Experts of a small language model: vocabulary 4186.
Below are experts of layer 3 (counted from 0) of a mixture-of-experts language model. Rows are named router (the router's row for the expert), gate (a neuron's input weights, with its number), up (a neuron's input weights, with its number) and show model dimensions 0-95. Each number is 128 + 24 x the weight over its row's rms, rounded and kept within 0 to 255. Numbers have three digits each.
After each expert's rows: "comes after" lists some tokens at least twice as common just before its tokens as in all text. This comes from a sample of Wikipedia text that the model never trained on. Tokens count by the router's weight.

# expert 66
router:175088143113158108124112189144109146108135145142124144163155155124133097126103129090121120093160121109114120086127103139155134122138088131162124151148139121137089089168154093124145152096178155121150119146093148133154157138143126156143154097143127155103097117124170153147158141109121086119
gate0:113111149103123199157115136130133133134118115128130156098130173117170107131135091131138090148116132129130122134128123146123114161121179123179134148110133112073118104127116136083126146105131124119147152120131148116132132149139173170122124153104121169167068084104114122103116134102184109156
up0:121128124160126175152085124121117130166117160124179149081117152147186113110208119119125108129156065072127136147095123155112122123130129112104162126129139126132105068132170128135110152115140164116145148130113140126131129136123140122131145131125118131127168113125107124104104104176128144132
gate1:171099131144122098122106139159092135133122155115129099125126132129142154154136212148128131145121141183130091140127114112130164095129132139128150137154160148079129125117202107184125151131141138126137143136130149093088166114146145113150146133164129130110124142129120129087151089144128121167
up1:211114095134137117139117136133081168115138135121128129111134129116142151146134146121158130120126152167178143142109133135131141108130133102112134163127174166131100148129204089143146130141140129165145158139130199112125153124122160124120131141132128120128128188148167125115131091120130121159
comes after: " the", " a", " of", " and", " an", " Spec"

# expert 102
router:121096147095122109098126164125118164119163150155095157159148150090158100159088124114080137112167122106082091123118117150158188115147106126167088097153133112136120130151127114110134143114150133098157122175105148143164148161152108139158133113147149151105120109115143148160142137119136116117
gate0:122126148102124166131116131141141146139130043130062125124123158108124178110121124067140125128183126156128129105135126133153124132121130115162136132112127132132124147136102093111114134094128129074121128163150163071084128160115135113151121136153130137135124107089152095136172101133104124117
up0:099139143125118134136135142107147124126142131117093157122128133150138123120129109100140131085122136140126145130138124135125131131103132125129150108111167129108149121141108121122126119141132129089128147153178182087098151147115162105134082135109120105129097122064128129122139088137027045144
gate1:147136151079112110126136160129105130167148155108131121113115115115105102142154107097116101129128145150108126121133100124135197150104127132110101069122094136115155126145164094162118128126176128099124128118095149104177109169091121163123176115136089144124119177128093135153134138132119121165
up1:138117151045099135138121166148096130131128130094133101134109135124076109148170103129108093143135122180113142113156100109128178140150116119132126095137065140116150145149164098179120132115132126117142129118132157110151111126131138163107132117122081162116084169128114121137114125099114122133
comes after: " to", " S", " w", " the", " W", " s"

# expert 47
router:144120139104127121120116144116076146107147136141112140147185158103140099147118131119126117102139082109113114113082100144164149090152107128156116136154147107143130095170133113101151192110144175099166127150108118142170140161134097133161162086148163147119122144108143126153141146126147108099
gate0:123124121129132124127158128116127122127098161128104128159137128059132137154113128211126135127120124093109128144088054106121152093118073130149164133119125126163119140103059163139092135114146148126151135155089139123147142088139132135119133132158139136160128131126129092133139136115152115099
up0:128090068131127141115143120125126126118110180128121130147151136057118162168113134196116121140127111128115128132046093121112140131110049137176131132114101123157089153120107121138094145129137129122146107146132125117130127132133163163117130134133149116174134137124149123129125125123153144118
gate1:127131122127060183128173154113145114139123176102101128129154167124091103094152118128132138143137131143134090089117137132120162099128068101151096134132127122119157087131128139097108151125129130079148139169148096144133105137140116119162150104126125128125128142177119116172123163157129100100
up1:155124163120169088132040099129052143120122095144139128158110102124182144123127148100136127063107118118122126143124103109173127135131137140124141098124147120164122181126117113142118116133127127155108095129104148078126149126135128159102129165130142131121145128133134147096128136118121158144
comes after: "\n", "|", "==", " \"", "===", " ("

# expert 26
router:142101151112157117134108163141081153093152139129118140162174135124132098149104137100129109115146103111113083068114089144146147117149107138142128127146135074183104117152171116112132141112160157101149118169068133146137135148130117135132151109136169133115092133123133143177124146102120122108
gate0:095125106142096165113151131134157135124122101123115119177105125122129113113128154094143128146138121085133133145134130096175124183156195109119099115115140135114140103154086121127128130135129069130135068127150128159154134129140171085129116126120108108161116101106162131142065133128094124125
up0:140123128115153124121111146126106129128103166127160110092149188181116138132139122156106205112101132211122121133141152128124149082122133116128142139137106130142125146122141119173127131123130149123120190144113131108096144120131086127153175130148145127103110145129069129117154127130143094125
gate1:092098089111125128129138147147131170131132109115122097136127162168127126116109121135121126127170138178127128128089135055125100129106132082130077128088127170130163128130101134137120128140097128108141187162125161143132124130137124100128123150139069117177130104126107115130122134163178139154
up1:095129119120137107127129107132163132129081126167129186121125114081136127173183163128149136186118094137123159135139128095134130094092088193128118136124128082142121128140131125083133108167117125113111085127129123121081130134126130130124122110094147124130125117134162162153107181126115116130
comes after: " of", " in", " as", " to", " on", " for"

# expert 60
router:142121162087133113118106161121111133106137131150105159145150141099136110137100159114119119087147100076122085100108115165174137098148113137143122112144142086174097121152162100119133148122143153064142110142094122162152130177131097149154161118141160140109126118085131147134141145105133110109
gate0:230130137108127146120147120144128175129164118112132132138143127119146085123140148131118116099141162117158132128150130129125167125102192171110142095129127125162143115127120137133111123139144107131099098144145153133113103132129128134129110130057125166114105112078123096146148134072124125105
up0:203132138134110130132120113127123134130131147121127133116162140117135073130147127084111127093206193128169134126134134087151158121120125152164107136135120127132171109122128131140109137142164136128057129136132139147111109164083112121137119157097122136118088090152098133132137130121137111106
gate1:128137147110106132159126110108124094129127142129110144158133133121127148158107150122144121212135066117127121125127129199134144172104124129121141126174137141135097101135159105103107113110118092208121124146130096132130136155128121109090153126132136139146146197134135143160114143125131114144
up1:156137124163116116127141129124133157108135129119170126164132121184130127129131170155109132126126128120129106129118113120131151100154168126164135122167138187183128134119131119146167138145123128096161132163108127156088137143138141069126093137081130110142165202132122144115128129132083093158
comes after: " ", ")", "%", "1", "0", "\""

# expert 119
router:168122144104125124123120168138085148097144131131116153136141154105140108138104127109127140088152094082110113117121078167147133102143102147146125111137155087153123119140171085115159173109154151072148106144105119162151129138143111140173151107149163147089112110111151145137171132095125129113
gate0:148123141143073129136059114150127147122133098164126123123125123097111113167162114121174124110171113073122165126127091105143182111128145081146122099144104138098133123132110152139128127125124125114114120117145125120115143109133119069130135113099129156108102073131106152133150120096119135067
up0:112129094129156122100179134123118084135125140107128123129147126144128132113099131127098128125087128164149099134126184131089064162127111143115122178125140113149090150114191120122119137123145176144139126130081148151141095175125147158126091159174126103134149150124135113127112143137145126169
gate1:122118104184127178146127120170116151143122100146163132132161129115142125150117144076112097178148122155137109154129116052140173117143128119128094179110065129166097108108159131152134144124174114110123120149128177089131116121125109122129117142134124113137105138124118120129133124094110132119
up1:144135131175128126128130139128129104130180093120146130132128129116114123108133145123141120125101130128146167150166130149136129156140156055121129170128128125111118116031092149108099162134106148107141151130093142161130115145127163117128125101141114155128182090126107140120121150129168073117
comes after: "\n", ".", " |", ")", "==", "==="

# expert 57
router:165113158104148118123083149132106145118133132152093155134169137108169114174123110099125135088161098112110098115069102160141148109167103140146124130151136107158118099168141113108149136085137146113152127128107148149169146148153090149152137122142136134085117120108157152150149155101118089108
gate0:139101128153137092146127177162123130123124129137087127126190133109159164123129144148178137119132132144117151079092120128123120133128159175123163157133083133127066140140099127136120148169108124131125128121126162082112109167130117116065117082118145110140105110157107124130158123102111147126
up0:146170144133084099127136156132160104138131137119135122198106077092120111130134150085072108096135141096140123114084162110133149143165134101119098135145126140125126066127131149128128126125178131129128134135119105155154097089173107131137134135156093130135134084153132104122130168133129124111
gate1:115137158138175107123134133138077131168118105131113151109087069175129146070130145100147118159125139130067148156147151128113122129098140129164109127100132136104145127080139129118121110135092123152154185136145162105132120125128124136124152181089137136137103131132100160134143143106128092147
up1:109143152106151149151109128180109123130076139133112113133118128136137132098152121116182129162123190128088151121187151109122131128122122147132113133126113098068152100112128121129124122125080126179137122138127103121139122103093111133128151170122133127149102165140124185135177130128161092154
comes after: "-", " the", " =", "==", " The", " ("

# expert 75
router:141110165096145110135090145135106161090135151143115183156142178119131112166121154097106137103166093106113093116102108135170160109139115149140123140179149095174106114144171102111144147109155144115144110147106143166132130131161112139138135109138162129101094123107150131155125172123139121106
gate0:136130127130071095158140150128116180127188128143120100139093162116118150155168128133145092167124105111179064151121105133140116088090156134120133134117131173129106135112155136156142134140169132129130131131109165159124129151164110125123136134115164125101109140119129099116146101072134125108
up0:122130147132169138107155100128129107152127128111128140129114108118139113105151047119124119128146153137099130120168154097125153140162131174147118144105098119128132134128131123123123150113058132127133168128106119101089147125118143128173116154157052143139165154110149127134143127197135154142
gate1:088136088162131096124154154106153123082128126106129050144113111171110144116155129117119125125125133139133136089145117153159111158115136128159126128115121182127113108068126173088153127140044111133102157129130105119126139116153118107137126143139108101142131098108139151118117145136138151104
up1:132124135159137129167149131096128111135139112152126157133128109110128128137135137156142111127093134076130129127096060124070137108141132117142159120134148110165150137138128167133092107126146131163131087122123130128138162143135131110120162127129155153164125129198050141131166126127128063133
comes after: ",", "s", "ing", "es", "),", "ed"

# expert 8
router:160118141108139111118101169134107148109143146131109148157163184114149110172087120112123123112140112112118081113090114144145134078137100153132113132145144099170099123164152091119146143109161153100186102143096126159165150144143088166155140110159138129118099137106146138144140146106138121118
gate0:108148132147127115102121162132127118143128139124164170135144129158117109144084122130097125140162132159170146129096149128115126096178143123131139150135113202121116144137132119126122102152150104078096122142130153121125126175130168111099114109115032197128124126132119130126123129135113134122
up0:115141080107086141129130120101185139140146107157066138126129125068150148129164167136145114153129121092128121126200124131133121164074125131136129114145128092140138121128114139163133134125088137152158123175126109142112132094136072127158144126131151111136103149112149110161129114151100119136
gate1:107136103166081138133106125106153127126150134125152143181116128124117157145124125128166173110132108134130113159135211110121133104125119113128095170135187145126131128129091123127088126130115126134146132129130157117125172161128150108116128135062111123133112134135108153113116120040125124116
up1:109159120177129123117145116086165110148146115129118141151134157136171124145128054128176129111132124145153093111092153106136113084123127123129100139120180129117125121147156077155071123128125127138151130128134146135126130161132136136116125148121104120129116142113121128124099129025142128113
comes after: " 0", " 1", " 2", " ", " 3", " 4"

# expert 49
router:148086136103158104089135154112116161097169139142089173146150151090142130170076122114093132101137120109110102117107113147137161110136107174151118100157137128141109127157133102115171159108145129112146127152113142148155159146177120159164166105156146147094123125110142149154136127130130123092
gate0:132132131106099136112156121106151122130128080145119163168129080118139142128100138121026141163157124111115137082150124095124129130099177119112125129127144131058117131150111123108150127145129129134115150160122143129145134065125124134123163137132128126132070131150129113128166127125163126116
up0:155141094101127138114139146125091132161145121129139145127131121135128125153110150114134144138074038185122164128130144129111072143116178097104108104118129136100142129128096161114140166150154128097148123117102142155139145132127133162172131138095145091104099128104119124111073120129148140134
gate1:163053126157163102134129134118127121113127155141128183088063108095120148126149132083116130115102127130137117135125142093139159130108126145111146126096130127141139144145120096127132086122132130122095106084177074172136122086106136152138130127130102129125163117129116161106122125174127112097
up1:182120122145182159138136127134086156114134144165132192055104122125147110136192114140142114123107137127124147106141135107128162143116081109116112103119128128133124126161126131161139132131086087122095128119119085133127103123132127128159104129132129152118143148102148152128195138164129154128
comes after: " to", " the", " a", " t", " f", " h"

# expert 84
router:140119154083145114119107170115109139114141127140110160144158149104136101137107136119112115090135111094119082090096098148158128099142110125154118106142152081169111123170173084118138142117150149076145098136097111159156133152135106156156172094142176131117124116100143144141135145097130121112
gate0:150137096126091114119116081126098181166146098114063116125063136123110127122121151139097164116169097126120116126146141127117133136161143114122140131186168121135139126129146129108133156142123153128157150114128126070095093126102120128119131061117140127128138085124162110127137124114112100106
up0:148146115164160127128169084121102113126141082125096132127106111120142114132147149134182125139126138120124141155109132059141112178173141137130126088114143130159151121094155153140116144116073153123123100144124131088096119128087111126118149124084193124142119126106145136117117152132089125094
gate1:068158113158127123092127162133133169187138081124148131129164120118125126135128057136154107107096127116145149128088127123106125066111125103140093116100133110127129107167115121118091123126136114107104100114083143141157172107145149127123103119128125126135091127089131124133139073128153131126
up1:154126155123202151167135109121143104070123181128108098134098080100144119121145148106124137127146122157133099062159133128176125177128153138109138124143126142109122127103119127131164151136106132174147131129141115129082125133115127153130128147157117102117134128127094078142110178130120139122
comes after: " ", ")", "%", " 1", "\"", "1"

# expert 88
router:144124145081155101120111148138115156105149133161113148139138138110146073145105114073126151122149127130121097111114105161154151114146108167134101101132163126145117102140143078088152142107165146108196129145124098152160149133137103153136139107163132142105113100114148129173153149112148118085
gate0:125133127114099130129139124193131123134118101123113091139138106138054072163119123135101136122128128144133153117131125123114186138126088177123066165182139124122084128122123106148150124125143146137132169133130118117132126124125183133154145135153080143095104137129133103167144134104143146128
up0:136144128151143127106120128119129105129144146115148171120128137090173167124132127124177093138136141122120081162114129137159094111123187079162173086048109124129157162133130167123123131132143090112128105133128148149123093139129072107112111150139172129119151123127131149123158125128136116127
gate1:089123129098173095145128168102117141109164143141183143105159114112093108132120074113084131101103176128144137097126110099099177164110139156121132097152127142128163173142140127062154123123111122104141132144127128139086121103118116142131103165153142140120112137109127113123119129108100125157
up1:129084129147162080148141144155126123148140130142134112122128113150126128116038114154108156123108149123164126134138130098077141115134114185121103107174123177151130129111132112097150132122114133115164111124125062157135125111129106128135101132205120127124125126127132127140107148170133146140
comes after: " M", " J", " A", " K", " Y", " T"

# expert 61
router:153065144114141112095099158142107150107133148139113178140174133086157101163122111109134144077141101105106117114108117150142158093139115149144103123148133112132117112168146127109145148116137154097140089155117142142153149154166111174142152121159137134116098109122183144159167131101131126114
gate0:117125135125107080131144144170127137201129130073132146100145172164160127126119131153133163106140084196127136125054132150072108130156129129141130135128129129134125102130128145116125139131167126133117129132144123120133053117129123120092126135156119101131142122127154133111105091144102127129
up0:131128099132153138128127129117158090091105155141121126126088103133131093129175128025128126135134136080126100145176116107146118162113173206107147125102112132123154148124132132116133120140102129127138105129151127167145132156129117131137154143111092101119108128115133125141133126119172127087
gate1:184117078183113072149097142133145130136123136115134125139132129150123083132173152140130190126097107116118147121127140081123151105127114145116138129125111155113152126161149123151125055129155134141101094164129119125139129104117101136116146130151168135117151127154165081154140116120162145118
up1:101133089116144132109152157119128134124104125121171142140140153147143069123130097127099156116108138129114149155128111122129169127117136102176181083109159149139141061109135125142144144150144121117134113211131122130121106128081130162131125125148100119147176096094092125133112106128132139153
comes after: " the", " (", " in", " to", " and", " a"

# expert 115
router:123117146102168116117123157142110143092158139140111151147172166110159112157114141098099112084132097091102101102106081137150134116142117155122127131149157123156116090151141075100149132105135141097151105149110141146172139139140098141170143118170155148115088119091147152135168139113148114104
gate0:134086135130159131137105148131125151087125124116128147100164147124134122169129153074112129115131078111099076129179102113159121117135104131129132154145182136150121128134122130136134196143136128148134130145107152086148114128118100112188111127128095198155125078122128145122145133119123120128
up0:127125164141136136119154135128157108118128133157118133150133161125147142145113145101122192134140095159146051118111127136131162122125108129232108116133140127114116121121134119094137113160143125096114119099116128156091119085131170135123124126124142064124106133127140110126103116125131076111
gate1:122183132133121152111142117124134116139128138101114152154164154088133145140088125124085110156143128132127134145138159114097169129127093110114113120132110135107128084084096127169157135103122144166124119119119121128169125113134162106091133159084101149143119104125128148161028129128156130115
up1:119197148134085148112126126123085130137129134120129152116141115089142129170147126124075113129146137130115150153148159104120152132131108082115116125126114167126129100065094116127150149100118149166116131104090127100156130114111174130099124132087102142139126099121135142149086121141200134110
comes after: ",", ".", "–", " (", " 18", " 19"

# expert 67
router:150097149101156101117111158141099163087139135147123161141153153099162115156112158108133137101134095121099113111100110148163146103149118152160118107131137105155111127161133098116164142111154139107150097140105142152163158146153088142170141112182131146113075128106142143159145131094161108101
gate0:103136130210171107136170137098107169104131126125141130153128130127096154144117123120112156166125139129161129106122142141101130148198129086181169134131121134168103140129121141102131133118140111132087106127137132127114144124147128109124065135153105151143124114105130167135128139162149089092
up0:142115163112130135125123103138136084129100128140107136103133122136145134127152115096130121103126152148110116125131103097197127100029131146134094120148166131139124125142166105115128098160086167138174192133141105113109124122141134136146139160125135109087147127174151128124127100101126131128
gate1:134127182180126076137126128129143148104095115120119128126118107131129097172146128098116137154129127173145087125116110101143149117130127142134126147114127121132053181098178101117154107130127146149140132129162107094113186143147105101104168149132134140129129141125134101093177123137131157105
up1:092124125186170104142153125130151165095140093143131134142059089135132129166133118120137147125124139144099132110131110091150155121114153167150168085127117102129094140109167067125128104168128130170123153129138105126114131138125103114104140144157136142128123153149130133101182092131124154107
comes after: ".", " (", "–", ",", " $", ":"

# expert 23
router:136115155112149116128125140113091176108142133147112136147158159113151114142111114107138134091165105108109115109112107150177156082161104160133112104163144101137128093166143092100148148096135138090162111139112123160168150169141092144153149097146171134101103106105139121150142158133159120100
gate0:146123155109172118112133129128090130130105136218176134116146129161151145164134161125143140109117122161101135134140144129129113095151127113120138096099125127129113143131127126128128177099097125128140163150129142128108125131136093181132120092139130053128098085066116147109112133152123128150
up0:135124104124133132127122112128134140110134116081066124128100144083142157154106129135128098173146200083130083137086113162128128127104127108141132170138134129125128135132142139125118090146166140126140154119111124114164133094136186128193132144124128150125151170184127141144136130099136130149
gate1:140132116128070139125156209120142113151088105140139097161167130176145090133152115127139140133063131131127174160096110159100087124159109128116130144114118108128116127175144139103130122109124117128148164124132126147127111131116150128148138111126187143124126137159128118109086118167110143150
up1:197148137114123137125129141127132135186097115145129095139150129175172077130142142135152139126091103108138128136130139137127142089143085127115131143133114107103105098128148132081135108077124125115159174133144137128133134138100136127136183141077173124116154133167136080082128127149123135128
comes after: "\n", " I", "I", " U", " A", "A"

# expert 46
router:153123147112127120125117166142085153113150133135107140141146160113138106131098121099112126087152087091108096115116091177151126106139095161143124113139171099142113120145171082110168170108146152096141101142110118172143133145137109145185139091149158134093110122110148139140166135105126125108
gate0:158100111102122136130130130135073122136115101120148124136127146135067121058134109144130142072135130127150140121122144171073132096149108142125130143085142114089091162095120138096138125100150141135157128099093126145143130145117124128130105125145132165107090130127124112175076109101100102098
up0:113128158134129101131131134137161135145112171108077125118129119101162128144134127134121113154110128180131114164143162116121132134132130121124101096127110126126171125189132110126126092144119130140128138171211134070109130120127117158123158125123154093156109123141140145115178140151145195159
gate1:128145104125124130143131111171139130117132204129069101120160123096155103132108135139109077111150124131128159136129138103129082131126182135130138130139142146114132137183134135143167132113138132136128127113128104157102127084131132173108077158081096076147140147136132131123141147158118132172
up1:128139181111132127115125167131151124133146123110155174137136080144132169107119136111153184149094104132092128122126109113141175115120070119114133077126115115131119091104128106111125118142122144125092118159145127128154134162122132112089144105147138182148112104099121136082112110058136137130
comes after: "\n", " |", ")", ".", "===", " ==="

# expert 36
router:158098157111146107129107163134085155095150142136121154168153148124132094152109120098132112091154090104117080087120105157160160122151117132142121131154139080171103109151163120108129145109146169104149121166079137160134135151127123142131148096131165131101110138118138158161141150100121115102
gate0:141121119116101195130145129112170117155143142098081088147173148172105108088136131137119122091130135130115105111128136122129131131125132072127116108131121110097146063183143148124121119134129114115143101098164078130155104128152157131121130126137107113131179166135127120118172154118155119152
up0:117124128146160077126143129146089144108134116140193165129116132127145148181110148136150140108141109110135141123148119161093117127132134133166171192130153178211091130118136103129139143127152138127128128150084167124138156128110109114128142132111169111138115129112127138125124124168123094099
gate1:130098080106127144143134128141135127082125095131118174166127195134120163117154167123147080130099108134116101122185119128166086130145098159117178133138139134130112122101120135144101145160113081095132134103131141094131126152159107122144090122128129126130155163139186117132140111136130143148
up1:128126145184151119108129106134076135128125143127136099073125094121125127183103130154122177156127146136130151145119136118114180122115156097127108119128132107126181134144122122128172076120138162194127093125130083133138120090125138120133154141125114128136118101119099130128092128108114073096
comes after: " of", " in", " to", " on", " for", "."

# expert 105
router:152109159119144109129109159135077162091173134130122144175162138119130083157107123102134116086148093106130075079118099152146139113157117132145123132154144087169106121155164121111131145116142166101149120167079134161137140147133124136133143086131165134107119130122136139166142147109124115103
gate0:080176118116128105129134108112181116135121163100128152155113117129123094118117126111119122125134173128107131130115102151116117122129126133132150125146136191157130171157135120146115145164111095129130097132134157123080120134144103122121143119118125169141141178116149077163198077149124172129
up0:108148124122069097157127121141138147142163130127113126123100171110140126133097134117088127119186155131114129128122159130124125117155154145123136132128094088142104134133145119117128122161137110154112116131143127191090124107146071146119186120128088151117133159126146122135197115143097187148
gate1:117122151130128167080170135115146162146081131125134151134191174113169126132155120136123127133104127148129074118143158125149129140137133128146173179133197145166147128091152137148144120112117127124140149118128158124105140121131109134117142134107154138166140116114162176165131079104129114130
up1:143128175128128111147115122151112073128135132128122088134125086088096152112121083129080127167116128106094136109126093153123130127106093127115132133131131082119145147105072130065129139124130137103105120174121119155146078133127127130133138124176127134099147113204124112155109143121125147130
comes after: " of", " in", " at", " for", " to", " on"

# expert 11
router:153116159085141111121099162115101140111144136148114156144164149110137095141118132119102114099152101095119072088084108151152138091143097132154118114143157083149115116162173095117142148112156149080151099146107111155151139152133094154153171109134165140108120120114143144134137136096144118114
gate0:107124170127114126125101117135139126126129135140128101122127108157133087125122133103040146036132135137131120105125152129128151122120132161129129085140130128125125131119125104117129121099137132128125100107120121151124133126147101090067092129100074126100113128072055132136110112130147112130
up0:125097132124142115120104091129120102134128123121133106125128051138158077149127118119090112066110130135130135130128147113124158155125126142128141107121147129131159129128130065161137118095125144172141134131141103153118132130128127066088092117091110128135101123086064138132126102114168085112
gate1:126151084121157122130123122132115107093142120130110127137113126130066166130130101162150137094109131116121137127097151121080139098114100127136125121126203191126136149112100103142122125119139113094123115130099093127104135144150126132071112171114140122127075126089124179099131138101164108110
up1:129137096148087128123130125113120109110137129128117124149135159169085112162107107168136160125137149126108108128072142120088118083138106129170104138101154172147127138150138111122103153132121123128127116119106119132099109129137124109085171156106139109161106190108196131109129135096170088146
comes after: " ", ")", " 1", " 2", " 3", " 4"

# expert 25
router:125112156113153114123102146133091147098170131139109141137171141104178103141115153104120111091130082104106091092100090146167136118139119156129123117143155119174113108167149091110134134106118147109152103159124137143183149141131085138166143124170147141117092112105149155153154145109153120122
gate0:145126106123126138141072163167129135142117127169128178151085089121129165136111135131100120152152166128145143130129119122134137104120128089118135107143109058147124121138118131126144132113127134110128125146174168127117102101157090067127128152118108088112154120116116148130206125112097112102
up0:119161114085096083168126113128096136161128149122118167098127131138148118140135086097131124087180161131110129128123172134180146159137131119151127102113094126114146133119178119177131179124143084127090124130152145128110093144129119119103157146124145138124129120128144111135145099158084104087
gate1:159124130122123124142166130130145159129129120170136129126170156141125101132129134089145132128129178128141129192122146126124109152153131111136128059162131148101125153123124101124114144132120150187116136096082155151178086101132136132110162113166134110109152076081135153150135122149133130091
up1:099132134136114109127163083132123125136144122138115190101123135098120123127159156140108121150094124101157126129123121163099140152130133128102127164132151128152092122135134151146124197161156184139157174147119125152090122125120108114088095112101140207125132144095155122107098137137106118133
comes after: "–", ",", " (", " |", " in", "-"

# expert 56
router:142076171107140106125099154136121147100136135146095182142153160090147109163115116115099160075161109109106100119121104136158156110165119136171111090159132107144129118177146123097137142114137145097136112145109145148137145148145093144146156119144150142094084127115162145146141139114143109093
gate0:128127121117120155124112158128115127102128099116107129117142107102146154138157139175120094100113111155117126150119162095123131110135120126103126137072102152152095135128128142128129198135057146069190087084128130099095138135115134123085133148145119133129102132138140119149099129079124118132
up0:127171129111123138127101161138153142097106097118128130079125073135134134150118088121135075107124101133101150139146152101148132106115109123119143118085131158156114164122120124116093176141107127111137077105171129123127166125167123125063114140116105128091129142168158137168175134128128130131
gate1:181122105090098155125115141161135057128147158124104136130125106131121131127146136131094132109128128135128134078155189117128142110139144102117147121124128085097154081127142190094105102114161106114125067135133121141134095125153131135140162129127128129096090126124117097118161119097091140118
up1:090166168170146139099133117118088172124123128156142123127123128135182127151135133112123031138124128105139067130118116151130135134119117131128126155133135172128078127120129104193134125154129151140136143129125124081128147135112135123069088150114129132119123139128141120128104130150169111131
comes after: " to", ",", "ed", " such", " and", "ated"

# expert 91
router:161101147108138122122077173129100141101136141133122155163144161122133108153131118114120136089161111130099101096120120125160156114174112132170113137174153106173118112151143108117160150101147144115155096155094137179140159125159114135155149124136164150111079122126149143174141154103127111114
gate0:125148097175150123126128144117143099125105138181174128095123129101122128143138077131133184103156103146138097081123095110123118106146128147153104146160153160164137086125154110144102114137147145139138142137127129083146122095081131133128147088113145110147075139087167148120132119094101128128
up0:128095152135130126131127128119114065113163121103078118144128128128135125134072133132121108144103116137121084133173128191131123135081138123123141136124122112099121160105093132044165128122112100128134102115132096145156102135143103132142113144132123120126123117197133114175143173137127111130
gate1:123076149123192124133128115110151136114120127132088113110158112118112123152121134120154128103128128130147151160143141108110106157123120132118119124108119187123117114109103100103145158127111155167126167132143137129105164128129126098066111113126089146133198102133113182109146171182128101128
up1:128106117127129144129151113126112137161124118117108130184150140131089141135149135121141132169127128126114127139106089102108147113125104138130125172114153108134121167169136153128160123086101129086086119132126171125178132120130070110144144110120181128191097130118126131118102088075119176137
comes after: ",", " the", ".", " and", " of", " with"

# expert 51
router:162094149085139117089106136137116156125163147147110140155142160084168104160094153098121143104154108119119099114110108145139159098138121148126108123147136108138112104154139106093143168123154148104169108133105115165180153141140111159163160110147165130116104101116140140169148143098153114094
gate0:135098125124160124097137126189142127167175132106138141133154138123129126156132156136120122134128136159163132142120126138112121076047117124032114086134139135131109118134135123126117087148128130135172133138167127135139120154118116146126152128171128121128124128077126112123138133139139177091
up0:129089123116130120099134123164148137158180136095126132132131131124145135138132164132114123157132127158142142169116112122096117064073116117042102096146134139129108116164151128122087114158128135127152128130177124137151127146135078157126144126150136101132102130084127119125161128147126158081
gate1:130136086077110136159130130167147139129160088121121118153128113078113174170085088120131120129125171125121130117115121147113098104131068152093112108142137116128103130139112168126128143133092148133140128128112124135128149076128133160128141050131169097119124132121142120120110121126189139131
up1:123123188185165110111118134113109128096144186131132156100132134149126090111118178135142136128126157143120136125125137124135115140143127115145150161112140174125156131108141109127130139094148108129130129128152141128180094177163122112120128156111058149152128086122122158136158130155074095127
comes after: " |", " S", "S", " (", ";", " O"

# expert 35
router:147105152098156099095114180140110140110145139128117139170140151137156106140085134119102141093162121117147107084114101134139138092133107155141122150167170096134105097160124123123174167108160128116156119137117153150155147146158118182134169117147148137109132091108132152156144144130136073120
gate0:123102139116169156093122122128110111115131127179067153113149121138129127114099133155128143107105134125204125129117153136118128157089091144135134169145160136175136107079125145151213107143111136126123132119128054126117130127132136160151100142114115128129133127108146154118129130127116127153
up0:148137148128091187156127118125154141135150127128127128149137130131137151132128104113114134162125101124116127132148164123155141161171149129128143127128071132089121129197130098122069131091137130068122136110099121084132125164142143085114190142126142154086117145125090106150140138129128149149
gate1:128124109119133099154116117102164110121122093127048140136129115114138119130109138123138117112084150131193113084177162129148139169164119130132124151159188129126130114152117089083129133128104110158130170131125122109091147111124128132076128122135126114115138116159078146108150154151141139112
up1:159133132119032188129124129125153139134127127151109151126144088125135121131126168122179124155140105136156142143127154113157133150134129092126119134149115141105119132118112124110080133122106131173157121128151159130114126135118123125108194124091129167108124105122098176153174122141169145141
comes after: " H", " L", " T", " C", " F", " G"

# expert 24
router:125110147123173113109131143110105156088150146147116138156179154117147105145094127107133115099140089117130115105111101168152156101147123150145123115140143103141102088143137084112171160114134150091157120144102119156172145166147101143138139093146144149117090111074136128152144166123158111097
gate0:126099122193176125128135148111130129127174146108152118121132126143086131191100137143125101115126091142134048117124102116139150135160146136138162128123072120120124134132136130142201133126128108128115142123131095194158142145119132098113145134128114162121109141108129137115149129132170135132
up0:098149118115124131133138133128098122160096152134097155125126133117128169118127095145090087145184213172123131123132109144117108122100129158104136163121119124114129125159122131097146130130126127130131128189111105117115129121200137170149138091149131069141151097142122132129132103159150130129
gate1:128119120111124135147126117128154109144141117138073112114133107076158188125166131100168114177139126126114131136126133083129159125106121134179131122119089109127129096127114109077114119109133145079145144121121127140099119079232144126113148137123124122148142122135088123119133125128127109122
up1:107128128121144126133140145127163099148136119142079091128124125121157157125173118146139101131127131125081128105152129083129135143102115157151109130114124088135126058138120107108100099101127132095137154115102143164132117067199176118128141150140137127144105129131097079094161120130103111144
comes after: "A", "C", "E", "R", "S", "I"